config.toml
num_hidden_layers = 14
hidden_size = 160
n_experts = 32
experts_per_token = 1
d_expert = 160
d_shared_expert = 0
hidden_act = "mish"
moe_layers = [0, 1, 2, 3, 4, 5, 6, 7, 8, 9, 10, 11, 12, 13]
router_score = "softmax"
normalize_top_k = false
routed_scale = 1.0
balance_loss = 0.013
balance_bias = false
router_bias = true
init_std_router = 0.021
lr_router = 0.00158
vocab_size = 10051
norm = "layernorm"
norm_eps = 1e-06
tie_word_embeddings = "early"
optimizer = "soap_variant"
learning_rate = 0.00468
beta1 = 0.95
beta2 = 0.95
max_grad_norm = 0.5
batch_tokens = 65536
max_seq_len = 512
train_tokens = 331800000
max_steps = 5063
dataset = "wikipedia_en"
Below are experts of layer 7 (counted from 0) of a mixture-of-experts language model. Rows are named router (the router's row for the expert), up (a neuron's input weights, with its number) and show model dimensions 0-159. Each number is 500 + 40 x the weight over its row's rms, rounded and kept within 0 to 999. Numbers have three digits each.
Before each expert's rows: "comes after" lists some tokens at least twice as common just before its tokens as in all text. This comes from a sample of Wikipedia text that the model never trained on. Tokens count by the router's weight.

# expert 25
comes after: ".", " \"", ").", ".\"", "\".", "h"
router:555503481469455514468486501516554547435519584517470487439462421485508431553480512531511577452519462486516463447574496484467528453534444498520510480512516522537496549548473546490511418499507536476491540517510572579478489514510503500557477528512526531493549539481546458564510491468455532415472574495424465464514413423493470521497554530549534428542500478478548434504531571511534450513518482510476472493362499466417460510505449534504549489471444505523536467523495561470530442501485520
up1:492543483519489453427530467515616466512535497534538474548501490522449598511492534429509500513517440490475467498551490540490565437500498415557490488507529578488501478471516553505456478476527557455493543510465533502563536540537526511480522519559411431588531555540492407504509495553472448517558557482495539390567464534518479515513453555486532501500499448560508529437503495527511479485470543556478512495536497487576499603483468451534472528492507505467517511454509463466476439494554467
up2:539528511519529568531493518581483474498516517444499550502494506492526464581490515507515466526483521506489478522465471474594475498566507537548465487471493500460518494514480478534450488512527557496344527537496543480455540553566422463580484464458501504504511521532431503513463499444419446559418510507489531572473527514488459491419474479479532461620558501524525437522554451518562536466491490543503472493496533502498572502547525454499471585485483463518531528525413507476571543508479504
up3:556493449485515517501574518533507553496440495455496489548506510542481455480428551499515550495483418500558561481493516468507604516563539474442498522514509468544516489548456483516469491478499501517494488506499486484499545468505556514562501518517565430446553543517467482501420480496518434584547466472441522534490454502418375568613414457515507609527563431443499526502511447495475513508497447517480530511490508488444571482487464492570490493460492532522506492556486496557515503517523515
up4:496485421512515508522502501462496519465484431518500496517507505462521444511474531513549491462515486434509491497461493519526519522477514478507473575448490528550540538516470506427476408440520513431480450628441474463551514513438461620502505481517455442591496487538512507465533444507497514484496523476562589520450481484532509505552597367493490497488495512504571484530518512503550477519537590463457453555454549511471469449472511475507440502499490513511498513479517552509577522452557441
up5:529508468496512493523453501552525514435482513475513480495523503561600496513436483514477531462462515569470507494507404533417597503459545473510437505479482557467512498525503553499457497435491406417486465504542497553538504519426545544458502505522492442440437444535509491558480578498472549500496558491525540423481535494505540496407509491504502576470478492500509559506441525494432495470527522516514533530486443527507587416479507494522516487479530485497378491484471517481556458508566547
up6:506531458475490546485517515492512467547576520517494550538589439528487468464528489518457514496526512485498490515379517499464511508541500483597406505513597467379489485544550490501490446455516501499456599446552536513494503500538485578486496480485492405515524547495506474490497440500518522499494546537424553417457535479549469460494503410486462507443470441473502501510512506481521502492547460523497509543496492437544582485477534514556501591495492488532501514520498453501403571466494502
up7:446425498542472482493496555529585490482519544511519490519529415496488478521437519575580436496493453511413499500503491457531580424480515492476503583536442497525505468498495460448495498508491512474491559521571476630509464463499512504535436508467504497438502522474514423537519546385519498509563539465483494495546471470479470476452539492483528542495506502504499580505494577553461502497495480483449492522498449466456453493463529477491475402510589478534487588535508553455503450506507553
up8:517582440508512523537548487505490497522470450544616472487506503487484473584413436584529543510498490547481459510458498538477488468492460481429488535515495499514490522511554501454477415502509500490492465505488489481432501490526527542481503523529504498446548485535401503540428510532490535556483430491564527452533416524547491469494556506473559552546441529443518429427508423479518479518468509521499484581493561501520533495500491449519540480500565472497468598482557397542507480537562509
up9:468502524498470574501494501480527450486495543586510501539440530509500513415538490500454566550501514427504512487482477519474574503476391459523451515466456485497487522424500506607505432516470473435442497481496515633500570427499530425520531455536424473460417484459486451500535487552610505445509538466469462449506446496538485508561493465481462458525478497482495525578508516501573494498455517507499514552506442429526462467491488511478495548465505503462500509537558521487474500508520450
up10:515408466514576502497569504489499458573505492552484573507451506497500502528453486489517536519470426473498497473515502489558469484508476583549466507501519507592604511478486457575511420520550499424483474469355524566526520484563499548499408480442580428496502448476497474490550498467474562499448533538499497514518522520553490487479491572485517502500565521502511581560535474491472529496459489538470464559469486563427466518505517514510595474490494507467504474511473473528498505547463481
up11:499450443562511438513506508551511476389488511555615512424494476503510506464526468501546453489517507496555433514488463479553566506450469474584532458501495529544471585472566543473553466495482501493476472527500470514487523477495496591465486499506470529568581461502467474537514526502499568473433511479526513435470466573455505512492447480522528631485449504585489579491562470543561565496538476485513534554554496498503584453506521547513504459493464502526524489495473530525504482548520498
up12:514528497415572525523470481472406502507542530611498522445520452471527525443494542486444529455541562468507464500482503558463483516518498462441564503487533413494423500485516567493513472497469519526515505487497552439505492505502480378503437521507520459468566529546511451506552510571424526507511469482458546488571477483419505487566475500494497558470514515521467453430484494453481434400512454406529547499493503510492485506514548490509550527469489507480515510490427514547429499528509420
up13:545502490514528535488564418593494454486491541459464487445503492471490526548544507439464491503441482504477594545470476499487523545481456493464425457513455576514452609555484515447521450523419546481385537508527592523506529569506502499538507503519465522466492508591512537493453481574519504469544538513476541434501483533521493458486464524525550476482479519557497420464513499498470474501558492500431512539451452510498520514593511512515501504478494487538568433530496467500480456396517499
up14:482453517493501501516538506514515483497381521517482608532498472554493492523496504513505599487496489406435460431534451563515474491603499534465506566537511493529500500568465476537453517487547577480475518487436556556492485501497448527452456496450454510578513480495508453517528501466520510493498408456493545499398479557438512507448445520529505501592499461444534499510510474516445520470437472523494500462505486529499583504485407514476516509436440463497528472495506471496572513478563459
up15:559542457495397525515454512540498478475493476431504503478534484541488509496495462509592472495525456479530550520486502509467517469403496403566492459471564470555474545516596443500533436584486478529488449531501438578550493492513505459522479479519509441442512479468395499519476525465545546492503471407412491509490526499505461432445489441545564497532484490522422524452491490499505539498483538538524425501434440534495498502428557507489482482478497467511472501463497526512503445498527587
up16:478543483527478550512433519501422443475519505488515471494561484530535477423472490473507423489602484510494490492428441494499541486512517478481472498536505529470521503489509441453531474478502479509453466514486496411526477485553532465455464504518497484552572572475503506498444538507494502422539506548565498457451449450452623454533504479489542414557528574633404524502448482540500498502486516507518408499501490529492558506490491445544548539528472502459482520497539525452450440456539469
up17:500522525498361500520508542519496484481511505460518453484470454478506483545526521407504515518490504482487500499597515489485478478513541458499545390498539474478455533497540495506500559489513494498462438516414490505510516478503501492523504527498414503453495451463491473509512454522465531502419505539464538538528470437503465486513644539571464489470480505514491398543530450455497576491477499498505493403490483510526474471515610440579513596491518438544498452553541508536499527446528494
up18:525514601462546434496489492498502464477589506541498652465399525502464481504522476429565539511492455511483529537563516481512426472496443548482500464466510480532529525437505488473502434513452484523444494464536486530481531514484466431517413433502500568512502494556473465472542477499463492445538449482429481516468547524546510498500540476496504507532545511522499469499561461530509426399592500506487529455460507494472486467590484481498526511502492469525507525498574522526571534491412497
up19:518509465540540570480509454590388496452527559509565470518545496558480526543543499510536470493514435496514454486528482521540507497497453478517494525511481520557560493497426535516463457460512541497543508491489417513466448503489520546511467553486449481389571477517502495512523540514499418440553583510438510503536508517463578451500533530543622464499525537502500505510489468584519471472526547602484475468494453485516486453519492381462498465496527539571437526497482517510505522524500510
up20:622445551472507506511568499475498506509491537490487503498488414573464428549521505495566535490485549499531551457489553488481488517550487567542514459358542563581523531518431484528534487590508461451458558492515537497500449503480492495517462491548517462497479489511461483465485591504501476489494494509524541522507445496493514500478498481510484523539501509579503479599543505545438486442490498513488478462426519433513542479396496562518458465405498454465462501493470491484415463522498510
up21:474507494542468538499531484509556586470569515472532548554458486589485583506504530521527488517476533511511431471527501581504543419524522526479430506508579556473486493508541512484458487495441491523472509512530484499582511551430522436428533494477488487512456490537628542500468546422439423475520469593500523502567439479522514482558500486525483495466492496488544535497475493512474594525466512473517536504472478481502501435525489470521418460526485503518415531494500476464506484505532624
up22:548447455491492482489510529494457517562488508491531417495504451505479464503523524494525441471455418500503525498475592547505438464537469452502491510522484476519477555549495523553516519485479423499499504446520552529402512449491443497462492468429592475529511555507495410500527454459529468511562389439508456617524554509463569479499480448498502520521501507571430508486504444476436444442539448505481457501503494498498492525452475505576497520458514531544509539608447510517518455512473469
up23:525549500477480473489498507523518448479424513511494465554481520480472505518482510531567516499482383411554502483503497504565493449394450420459500497497470501605525475412507464456463493515414499512459498482480465514517503511482539504574465557474499548457427524556421467584474527524494469464536505476536474493497458491535476453554496494509482437493464533484445534435494529485492479481427420511521517518406438481492497515521554485503503413525494506538540507483526609524557465476543514
up24:486530569460489566482497506485499502524514480473530514549470495541577455485525495503524511535504463519517493451531432567482476453525495490503524491486493512467511600510525466510477454585518583532503479483385503523531497430437414587514475512496503483469514553496492462543506491477470514500481470439389503397500504478482542470549505577447534539456494505451423551464528514527532531498558486518405544528506347547509502503506499478499491491439492461486496568459470514488493471528441534
up25:511544519541498503422459527551464510483499546507527507522492457504482498475460503446493453514571484520519491513501401550538532504491412486512479542507478515500536518467565534501489405435419555485523503496436503502416469555586535494528511521500506408472505496529489516501463529444500416393499504567517458497562473535554439446552517475521489532624518517519486526429494440485499490461449581545461501429501487477553518591486473524499501454460523423533467495464512505496513520501472529
up26:513493516496473517523448575501515522511490495446512493497518503425488468533442493400564450528486568511503487482569482503480550388506479534492572493510540509562517496515459450512486469517515507556461492462565498533505542469465520607493510454563428540512527448532474480495423529509529521567530458436513558581518574466488521507427526465513485531509502502464506526522500537479502421524492573480510536508489484552487534496491498540635500481543485505536524479571498430491570453443534421
up27:507523481534490503514523510535494480559509494536562512594524462445509566420523503507472421498510523554550494517547529497493632520472441554417500455480542506485525535498510470526520467473503515502399581524439526501507530430509471508526510507547509423500501487446453473518505459472496405503550536503523486466484402508505452534490499492463497511475481581458501436485570508551505456466488554446454423567508528510497489563508437431531507568494548497478440478494502586502483560516471524

# expert 31
comes after: " |", ")", "}", "2", " ft", " also"
router:507546514510528529434514472448547530449519488501443506440470535441481501520523478463447578508532497482495484505517548488454448492506525562461429496508506478436567484479484543492446555561551463518552524550452507553472497529490505433494550526493546569549464558447493558542478485442472554481472543467437450491503535495467539566503479571459538476441473465419548484452512531471538478563572516478543494503538545532586447457482472538438556469531449542453557447523483438443471520446541472
up1:503488500426458497509475437564494417473535499502490489498500519477517437483512500438491469496405462552501478532476542499566510417502501529487559499484487489490432490411573508593492445498498503536510542501471417516473504540546442485498553545532427397486472441480476522468503464480481493547554541469525582565358533479499473492507490467548501480512485529410502501521556438497502477477449484455477482506501535449603486519539563574519474498486510516551478523496537496531523552491480495
up2:438395494446446514539440597497457517523430561537471483477532441519552414468478571519481417449438477466504490519485546496546563510471503510517528493546455495537400554496484452486479451507506465516414480466452580459517516533426529540515467492514585543519483492507493522509540487524454492503506460479495504502419523513498532452556447531453522542596510490459504511481491526488505609432546505538469439546482476508529527542481529529525500504434498488545503493472494503503559541450487465
up3:559354486490506466464496471462471523501509563444514507472536560487493506499541411533526486448524450451464482477529476507480474545520460446522560545576499463585542560566403521498604493588496495490501492454526529413512515471387487473517502515490487514438435485504573504534486494508477478448512510487525466502461490476500498511508532520493550493517488541569458492515447518529476519434513532427507509522540483512527517565510470507499456466418587485557450552502494499514515502558555500
up4:549488492464541533491496536497492508507537483502481505489543504510490454429494500517489478571524532470516446500469486533516535501474479451454521484544399522572510517483499509515518464496493520537430470457540456501478531427518479502500539516557425392427500518512487452527482453616510482595521487502517457473559504586499493556510531438477498507516515468499522550517512451454467450529467481644422504505471506519499575461548499452481523506413457505520500520510408545552499574585519465
up5:522502481455518524495485485551486530517519466507532452528492556509586472514519522502476589511506519487454511433500485647515562487528542457463498569525537472543460506508457524439460528546504396471439426398512477529477491507505556537507546411627481484501590541556482542492494480502456499538564531468455556541502517522428440509488459486474478537493486472501533535524493485500488493437490475494533518493459539468467501534508556494585552452507501508479472443512494424492467434508510478
up6:521478512528552504492582476450483513539545505560567448555525469532531514490552499522527484557513468453499466529482439442532530500538429550567525399455486507475494544514485556410482500473485508541437510599446526479525522453506489465480520411490517493488496498464496530469478515584443531584520511451489491558540498486508489411475470515540473450534557461527398542495475478497493496410483459527433425526458396502476469502524569479490512496528504487504485528584483499451462461498516508
up7:495486440509519539456480492517542507517457492491445514509480480543482543465530524433580473518530449500501569495485503524609544494454474467567575394551568493481508517502502509492479579522492517531482471485481535522567482507522578451499505450494465474519482533501503403486551610500504486516546468604439540537418526499400500465560446521436500529553482528540468526503482486534511470429520456450455462486532522462501492508493508433510510549522476542513507478438424423535485490468528512
up8:501491475468492490558502551550458524434527478515551497522480447519486467503410499505518516491486495471431529537478531513519502480517545457565491523550533501560476483486503521494499506501589454483442493484426496559412438489469586509516461505476459514513485433508542515458525507507480484469478424470555500588532523471485482562584463507505569514552515507471509509533558434468502464374532456482480532441460450492532561527545530585538379564497496544490439487575534446520506500496475480
up9:444512473502458511501493547509523512490509515487554504527493445495481503486488486456500576435493539489500443480478541448602488433497499504515505473418513471563464509565453474450448488435503469593547522459496556493535500497526478509530493521567480403497488513504546477471521611504503471497543465417507550547472510553472484507522525460537491500587489503550499478607498469529474545398459478532537485508422450460477568558499578422514510461453522538495541511457471558509470464563469506
up10:490386553529498526581559496579500495472495525488505498476430460499534541510399528580505476493509522464471448542474533522538571513508419533537522464381501510520515486494501534480507540520461441551524533503505532521515573498480579493570530384510487458467515443539492488451484529540421502502532489530396482474457532515575527503510488467491504452478485532536465485452439490498534512526473538490493456498500444481456529495512501403515496486493580459515499594462481500512470496433506492
up11:494565410412490584440505596472416433478498497430535516508449530546570488535486504544527489534541503503503474509497473596494480449556492480538464566453468473525491499472511465405490547432521497499487503577468517573500459482508536595425394457542459486484495521513485509445481498571537458493516500420505564462457497502551504486487555443494515521527480440519504576530492505583540494500479504530488513472508484483561501511505545502512476490482494501489494506525490481495409556452530529
up12:423505611487474507468437538531440499541559505541501471571514435513534474504508500499492432443517477507573475547494494472465470515481503480497527446492488490619488538475494494543402538490471495484437547503474504484484499459439498442517525512561399566468467488501526421513458603503520437499560545541553519501526506441490514450575536476510474500584499499543496575503487454535468495489502480478504511526472479509454516487569498495546571473496505557501526522516505487600501427571480474
up13:593498496530485486500520483501511447608501531501490472574499500520533506453447443520524449492466488516500519467503454526455496494526498508499489520490506470509487489426500562488505492497473464556426498504535561490541539465514544473445530479549532501508519539492460446501481553557511527499490476536494499513478501496440561504423457365581452440520481431491475463594523402493597509504565533502441458521491489453574568596470488487473492478490477518458489484518497457509493381499561544
up14:554502512482508546481556524496452526497507501469549484498549472578443471469454497499581436462500420508481482574505508514449502395431564485477477525482494511505498498472505579487568493458503497526519529492509444526565523441497527532517531473521459483415593482537594513555495513625494513491557520512544506444494489526469451449440485493577494516501548485478557434510504469526522528461557528506488463513491493519502512511549411562522504545478471397463492483519489437529575532536515551
up15:490434491522552409522539475549489450488428550465532513507530551504566479513500461406494521458520503581586455544502503513535553538579519465499438429502516511499450504516539483540459473466487514483467538471463514471592476419472582513569469440483487502469561547590466540450433501466574467527480483494548547478502505495461488487522484470535505481522560496486433473496504508554509488400463447524507562529514417399567530510497532515500542470467468455486500490454514518504504522503491500
up16:558528490499532510412527578500534431528480484505519484533541463496506502458452514606570489502465522489519421485537506415498499524620514499513527490489518509505516541477547487557457527501479466502485443461498471545531511533494551475514483536486456476504500488499500456458470559588545433510488491493517532472469485493483482494508526405470488468506612506473310500518521542509488502483465534508511481540478431501509586567505567528522484507480429477500449437515501507510459470490549551
up17:624497354506526449472587542430567414527490448485449449521467494501573509502425509517525507470524508488535432508485491503525530502435483517481572475440497486516511499501468501516508491506504538498426500535510486514490432573534477548536478502491452508584508447451524503500501480525565475483550510523531578503552506528542525452478478473496525506432486536458529498504512418500416480471510486497458487468488456493510472424487594542430519504490516499456533502439487472465461514604497505
up18:465458465526547477518503553546492494620524398486543512482541539484527482607521541470548499507465542416520525539474432491457519519527499513500555562457504556489476499444579530465598537470423468516594542455554454508495560500525466482476554562429460542513536508523528449486498516501459529484497422499483553515489504468509498464516518499404553504550597522512439486496509442496519479492471477519476520491499431507493520501499493408513478534494528545513446499523561501510569463525473500
up19:497527492510523488482431499537418492492489499476502528505542545485498478480476543501528451538558499502478511556567482497487511514433567399575514508371438537502435490575482534573474518484552539527487457475445495528539514490517519475511497505467439450556511531549448521434521528607514502530495539523575569441493541527501510471560574499504507482551495532598527599547519524499476524502488528439465564509486515502479509466539488515493508378516481492526545414489518468463520481493493506
up20:457503543540513480484541626531572500502527509509516498489576492480458459528472502509505494518423500550486506529438559519531578477495546494439496475504485355588492496422498432475533421525498475499481508479503499581545490527540496445503511508555546413479493420540465495520488439514457489506502457422525487533529429509519472524558550417487487510514514512472511425503475502469507526491436500544417473524555586548486489521457488508487522511471527492495447526419468518525560493524501519
up21:496516466482568567488517521542563533523567519474572493497496532489565541479436508552517505466434479485521491459502502536498551478468513380455497456474425530579439499457535531545500536508524537502460487459518479489540458473505407531498490494448523516523489504512534533530514539501502479542515479502509542492355512495528495431486532471437573498516481556442514551527555461503482477450513494492512490507561574364508445490482576479441489495503489445470474508507434486474539556497510587
up22:454429468543485479486494482512540486408493453457548504486526478499501463412431490489549474511510512494471474497529514529585480543499535466536476509588534499530444483517531482500516551525461447525428521452573445500449537542535494540482435454534484461458452392488465503506458422529518420540558466532495533449473501470467544526454499484501490513521442541486394456499480516507512496469418509593486503492402544491456508494490434461499493535484503447470434486495479484572508454490414463
up23:527499511558443526502468476587502490430457460509518482492596480511503442502491516503570547478457532558472503366531502506530471517512504522610506500523526522461565519508449489442451473479453454445495542413464505577497530552455621599490477492532457512530497550482485464473540458552550521531484497519436543490502483506475449562465496569474477483563479485473407501518479478539483567483478536502485554433617506484523507470519516495529502528501546509529492502522512501482519526495473501
up24:516391457532472533539496506527481472461475553534492496539606406551509454443462479516482468507518454508472504492497486511524565542503477485524553499533500522568468589467483499562535470437469578528448495541485500490611522517571489512509483480577520458514469536531504519483490489541541479534504431517498546477485548569465499424515501470521498583502502481509586483506500611518535500458485444487518453462482378533502535501526477528555429447526540508483502451548529489480466439486475495
up25:504533503490445474467512486629528476414521470524549470552524630570491461474529520446515482489469491514466369494545528488529518416486489448531480455470489509519469533499472531460517484500496440553482496488529521461525469446555533512538459464471511577461554503509435405487475470503485516452491414457515516487529532576434518551501583560508473518506490514487526464497434517489502512477513513498501584500490416484551536567439530479530473516461590504489515486476539511477507522547497518
up26:474473478525493504494527482524482487570457413553550533549500490415474567550451460444531481517430479475415488455499521494516480513437540484520497487480516467526447467390463535488505467517540484493549600448511524494546521500464476502503486495565555494511497500565512493467514546499465486461545453450526619518521457469443483516445506497479505470483472586598521514544482455506427565440473494412499437468509513441545495512491494513567452466465494481496533491556422575526481528496526521
up27:487551475445502459546492540510552498536502487484477439538512556485512419462559464518499499481544497457497461509410480527504519492497522563534517459497408507501454520439548493498532501496368435448479442465526525522518535490463528502522512531457435462494509476547551422462408532480515573452502430565519492510480487466456520489545395505487556458514608497575552481519507538489412486529499495502409458531456506488497542513473481447459481473501553435498474492530485481487523507576498524

# expert 1
comes after: "\n", "==", " U", "-", " (", " \""
router:582531481541427501438426495568473492489538545457493517491505462502483544544531519445467523420532565430524543463420452499465504536543545400537519460538477479489542488454540533472542560540489445469500519555493388485459460549505549491508502488467452535486497509494544513554553454474501510509446547485548481514556490451520508493518575510533496525513473526507482447449422551490508486468505549528548488443527502469560556508520457486590519454527437532526410478468485507521526464501434576
up2:501495505496464542521493457514454473553501496436501499534495527572500510528536516487510503516585508481514489493497521470517439550476483452561488488476537491558501471504573464452540481491434514506554529483514540456415392392531505433518505490574532492499525502457435454479508459493539502480537412521488500472579515476507521511528468454633480478523496410525382513474547501513486503511462541476449518477500497413547511582462447437480519471482403506505504496484489524502452551450550518
up3:463546471424513538485446499568544567513476446524495462543521514457494547555554489474508489516502517530551486435494489508439508431497524459485511473547511520484453477433493489615538411534504458503420428453486458473526481476437457506503571541507437496493575514572496453476449488592524463486533512411509464569509438398517502492563543477498492498493497509535457501549500494537506485488503543515539446526514465463619512492505501512525537554520466479547472423475476518507499579509474504
up4:519451548502510510515501469481493512541468509477464497529600454472457512459461447501523480509509492481460358514463547500557487512503528501491505584476481396500503437509538453483434526494417485517439577468475483467488490612519549447511457500499483505534491509471496450479493570485510519505496546517558497506526497434481474503525565487500475522585499522487398538445514499517468511494496475550458519515552511445399466502475506493457497567455532394515508455428566580533478499481502526
up5:500530464500479491425479525486533466432480516527515449417501513474472503507527437492451493489468519488410526554456570448561507455587479469518525499587527466503500557511372539512533508501497504528485500450518482417538499447499497523529524549508455521506528541536423501511453572498496500473577491565542485486492493526438575561507502421534502475499444496521459502450492490503464538501470429498477513454493453435592558578477545503539464487442511479571467510491500473604532521524519466
up6:469491537499396499478443552564544467504570497497552411547525489510475477527559473544497439509512524607547522372517512545560502501563574515491549504498495462499518532554463456499472416509508446432506491462500498470483508505483574501487456481528476500453583568542486508501438482571511549503485488508491503487478503460510511477472496573501499472474457474537459530488472471572514460419490532545518486562424463504516513577539541482548464469520407496569525504427495497498511479524480460
up7:455557500499513469525508459408536502499472519492575484527503491477508533516482497486484551488490500482578509489563490547546457495520448482552534514433486600513475460526426505519575438414498527496550500485483501530539480439504529503497460563494539481528527442494516537529504528509504460489564580501589514470502387515521477532567501559499500437513526462505591526543458551482466515517530433501503501450474545508533513489474448476528500511514506447455505525438550434441492437551487353
up8:423568498489502520554456523456539508594505483497397517508453436505528482525471493521524511471514479464498558487582474570462510385461514471490538522461478614488513528460483521528507554516533510498521548515460574485499548520537497525528487504433502520544481505466527474500532485533570494499485514481513497509463472467507482445455518477495497516498501500440592485496403499426400501484483397588437537402519501475494515537488482494535485559471496577523539561513500477483441553500518470
up9:542460536531458589480498504483512448453491480458495454498491580624493410512507481433533504507481495538501508495485552554542576516536539516576439525531556405508380463516503517576471436555489459534526495443459470497499460537594536464484474488466500490421545519456536495504483452486514547499489538522463481425483481485558482544517479514496464489539420492504480481492447449496534501427469542497515530593467499526523449494488474486490497487419521546523555506473504450487524500458457468
up10:483497420534474518539515458522480527417507447504544515510543519519498378466521557503568512527507518496492501480509486548488441526457495426500472444435452517501538500487525435398537462502476500484483462528584544480483511398483511461412509528502495390506467566490448519548504545497515589503500547500581488496526473518505467545534521503496513629493485524451488500548536494496469477461455485494515441492503479507599557515470432586509432493500491507531521523528475466548520472503479464
up11:537523466477486549526479502547492494548541522488556538530553529481470524625500444447515502535500551445570539506437490513461499486467453486567500410392510517540507500543599599518470501494552531470497446521443445580470588467448506514597501489528540531530501517575544497420504479522510533483485514494510512510565506493472452473479518501530488492546461518511462560516438500497566502449536496477463501497488519473456502583512474553501494473445504452546516554477405498496532467500489446
up12:540436527486462478494459528506500489441457509490554522447541528466485513490467439484531489530525514506502576603500445509501548545477464520484589515515627448488467480507502493561489462499501470542495495387551503519497507543465500547448534410499495544496499587407534501526520538530393477517439424534528469521515492437550518501548444469557470455576460525503503471543508435579496497536508513495513501484511523478502401438476441503505492496454526550512487522528475474541491478558467480
up13:486491471497481542649466447502450506474493471450488499533487490510505502522551503478506489437479479448442504478440452542506496524472449500501583538499487486512500523502544558589499489504437491495477432445496489524527533514570558494544564532506509501566481496524427474463552643525469452523504475499521498506480470489441493474549472412493533515498455500550546453440455511548520493470571426502560440514562537435543490553601509450495522495488445501498465535483414484519512479519518476
up14:556516509527527522495508553522512537566470592490500472445539485551548473480553442462456489569556489405489519485539493497503505572522432423527546449505504559492493492517444536571535421468514522532418555483518497490490499456485480459502539552490544442497398474465582484515523509539564487522507515486538554521527491410459519483527427523545493465503556498597400488508519444381487544515494494518467463491494509480503487499439512528515562497486471524549509567495440496497498497504492462
up15:504506541502460433491521499525441492480473496476453445452517536501495490396580502525494511494523450536531528453447417522502504479564498527572491431470580479572469483544437520501487531507491535499468528457535494498429402515483458440474444429441368501512498425490553454409442496510544495497528511520520494504576510551553491503500523551500459494495491540500483418488499428514547526488512508515457508496497492526508484546538524480527431457452491493575453522521450449554533492569533474
up16:552524530491542501478480465486513527483421484501568497530474566486452502590546447460471580492504518503489491489509539429491442473476492534539556465493625561595533488468531498471494500562466517466473468608461497602440475463582432497487522495498433545503536517480501490502476412489509490471456540552470562491492455526471551529529515460532477503497504508531493557500462478468581504399526538485500498497471440491498508489537427565524473559520508495553581487495501477480539506539542486
up17:530441481508419486521475462479474467532451499507540475520483546463443565480503485484527519559508580501535515521482442521502577495487498441592491474528468493494505536457438491495423468432480530513482516521523482463485545445494453517540463530469435405496428519498578547490431488583498480500494513559498499511474570448588460511570584499525459506497483496467534518569485504462559570461444504457513520500540535442509513567550496510555477445487442487434435559466502484530496473558503571
up18:496511506568497496559500514485505550535504488449541520542530504463399559505458474484536444507493495450589550558539539578438503499439472500514488437522537525461525533484494497524543481443443472535476499482537544415486502502484444536578424486525499538504524560514571499524528579540496527493444486530614607500489510527499471515566499506496484510482507502518457501569443449496465494455511499502444558583534535501498508505500452560555512410548425516455531475479511494487457413491489537
up19:516509481519515530521453557479525446499517638505492510489586501510516468470446509490536471462562485477466515492523538507490536521509504475555515479543552478469536521497472493457556523508569532431529417511546436471488542451499465466498572504484456495438517511507502503612519562502501518406475518526508489407578515498521464482507547483494465482486469504492452478540514535549498508411440445490460505507498496457448536584452484524498531536551499499496417510527557595517506545514619444
up20:400501501492483528471486561539498493479480459462433522476511447560487455590513481510529512507428417520485432463500499508528448459515472487461517402504638457574450514500459484509469486455429469552487499499505504577495481500540499441478444551450519456507478492481514533505542575456457499516456539449483493554487451480473511494454491558506464596517530492479513479487500630463493561509478476505492484516475545479504513491464504535518591474489495535483529545495525544497597443548536524
up21:504521548498503509497417474436503452498545520496539522486430500460500496476468501495522512463390453463536568523446479502531436502505519496457547493528496511503549535535560504509436524512463523499430526498572493422504435473476496522488406536483534502550492559501571459510511522530478455610549427529493567489541471488528496468474565464582435535564482493494561492519469546511434456516496517463510517529472446499469486539566473529534500443463506478544498568600400523502470478538478559
up22:503471396522445527540562516484563621483541533446488452498492478409535525546473465559549571517628547508505421523491477503475489541540506480512491485507510477465484503454508509435503480527483426534460517522476462605499492462533489424468479518519443492518477460499497498549548534440540479551480417500500502493530507498493519416506560526491474476499501480525479497559489478501505432485502550424482511478492502519484501434516498462449448539514505433550482585425467513466497488573565476
up23:571405539467447503473549495550480561485532498441513480515498449468483564494462530514562426496543519494483465585489510488481513465543531435477557544537505555485444503485510471458489517478513457534529422501478507507530535535460510555522457499524496555515498495383579502498504419535420504454485563489549522471435466388517548502481536497491514460500530403525504524525495385526466465489574534507543502519497476499467500498504506470459509484449498409460559523489572506498506516560518544
up24:525468453481506557502522499527508540562500497496511466451522474480482506509559498546472490516474424511491543587473504571469472497491540435505513547542456485551480455476472513475595522512455460617473506512501505432484544482494365518428528499555443473526473474468465493495498528502500526526495540496512446536509555448548482391421494452477527431596547462448510473551459585485467518472512519500500499514485478479498493482512549468452530471555526470492434554422451552475460502436499551
up25:542499440498472489399507466541499520467492577484498466546473549466501499484489512500504478524497575501524492493485457585478563451522504500539538525529493520500507570496503481502535479511503428451458504454550460480518567475410532533567524490450518461406597509518432380486562477560541467479499529430369523531508517491503546471501471473438500437456462488481493554445459452498433460475439473508543510520503545478537439551450551463504559470531512515555513507504546501497472532512508494
up26:516531516493512480492484565497492523568463490451448494519500521510533599481468520534516528468458542527463454489498392470516525520409566452498570452452482512597490412463510507546443577525457496453548484490498520521541550415501514585497481444519492542497448540498498510523509513425606372489499493561490515523491488570550485499563560512494511493538502524472483543492565502542518501377452500508482526494525531501560496496547497488520482540492479526529497505465436519506479509539453486
up27:575507443563505495522406498496504500496499498502557514486505480524472495520494544499569557524471494453563500495537579475422528466517498494502529385482515541441504536502487493571542489497484497534479451536509510489474498504462511532578535471502511479502512526622502477505512553514455464426481489549546513486518471520486449512437496469517523544486497488490493509581493508453588512412533474516488515492427547462504525596496464450560425537534446569450520582598587518453508494551506504
up28:507569542551492502512539523578514454541541565515459474609442571465503489483538539503575396528475543481514516448494505486523403481502506563449500515478540489462485484474389498490481399495504524379518518437428505443454459434522486509529484526490533482442535484520585449522510493479531491548495481495546518502547538484555521474526474476507524473532479512465463515466467525517439504493453511557484494510549509473516456487468486491510431520382501488491519598465502476498482457512474507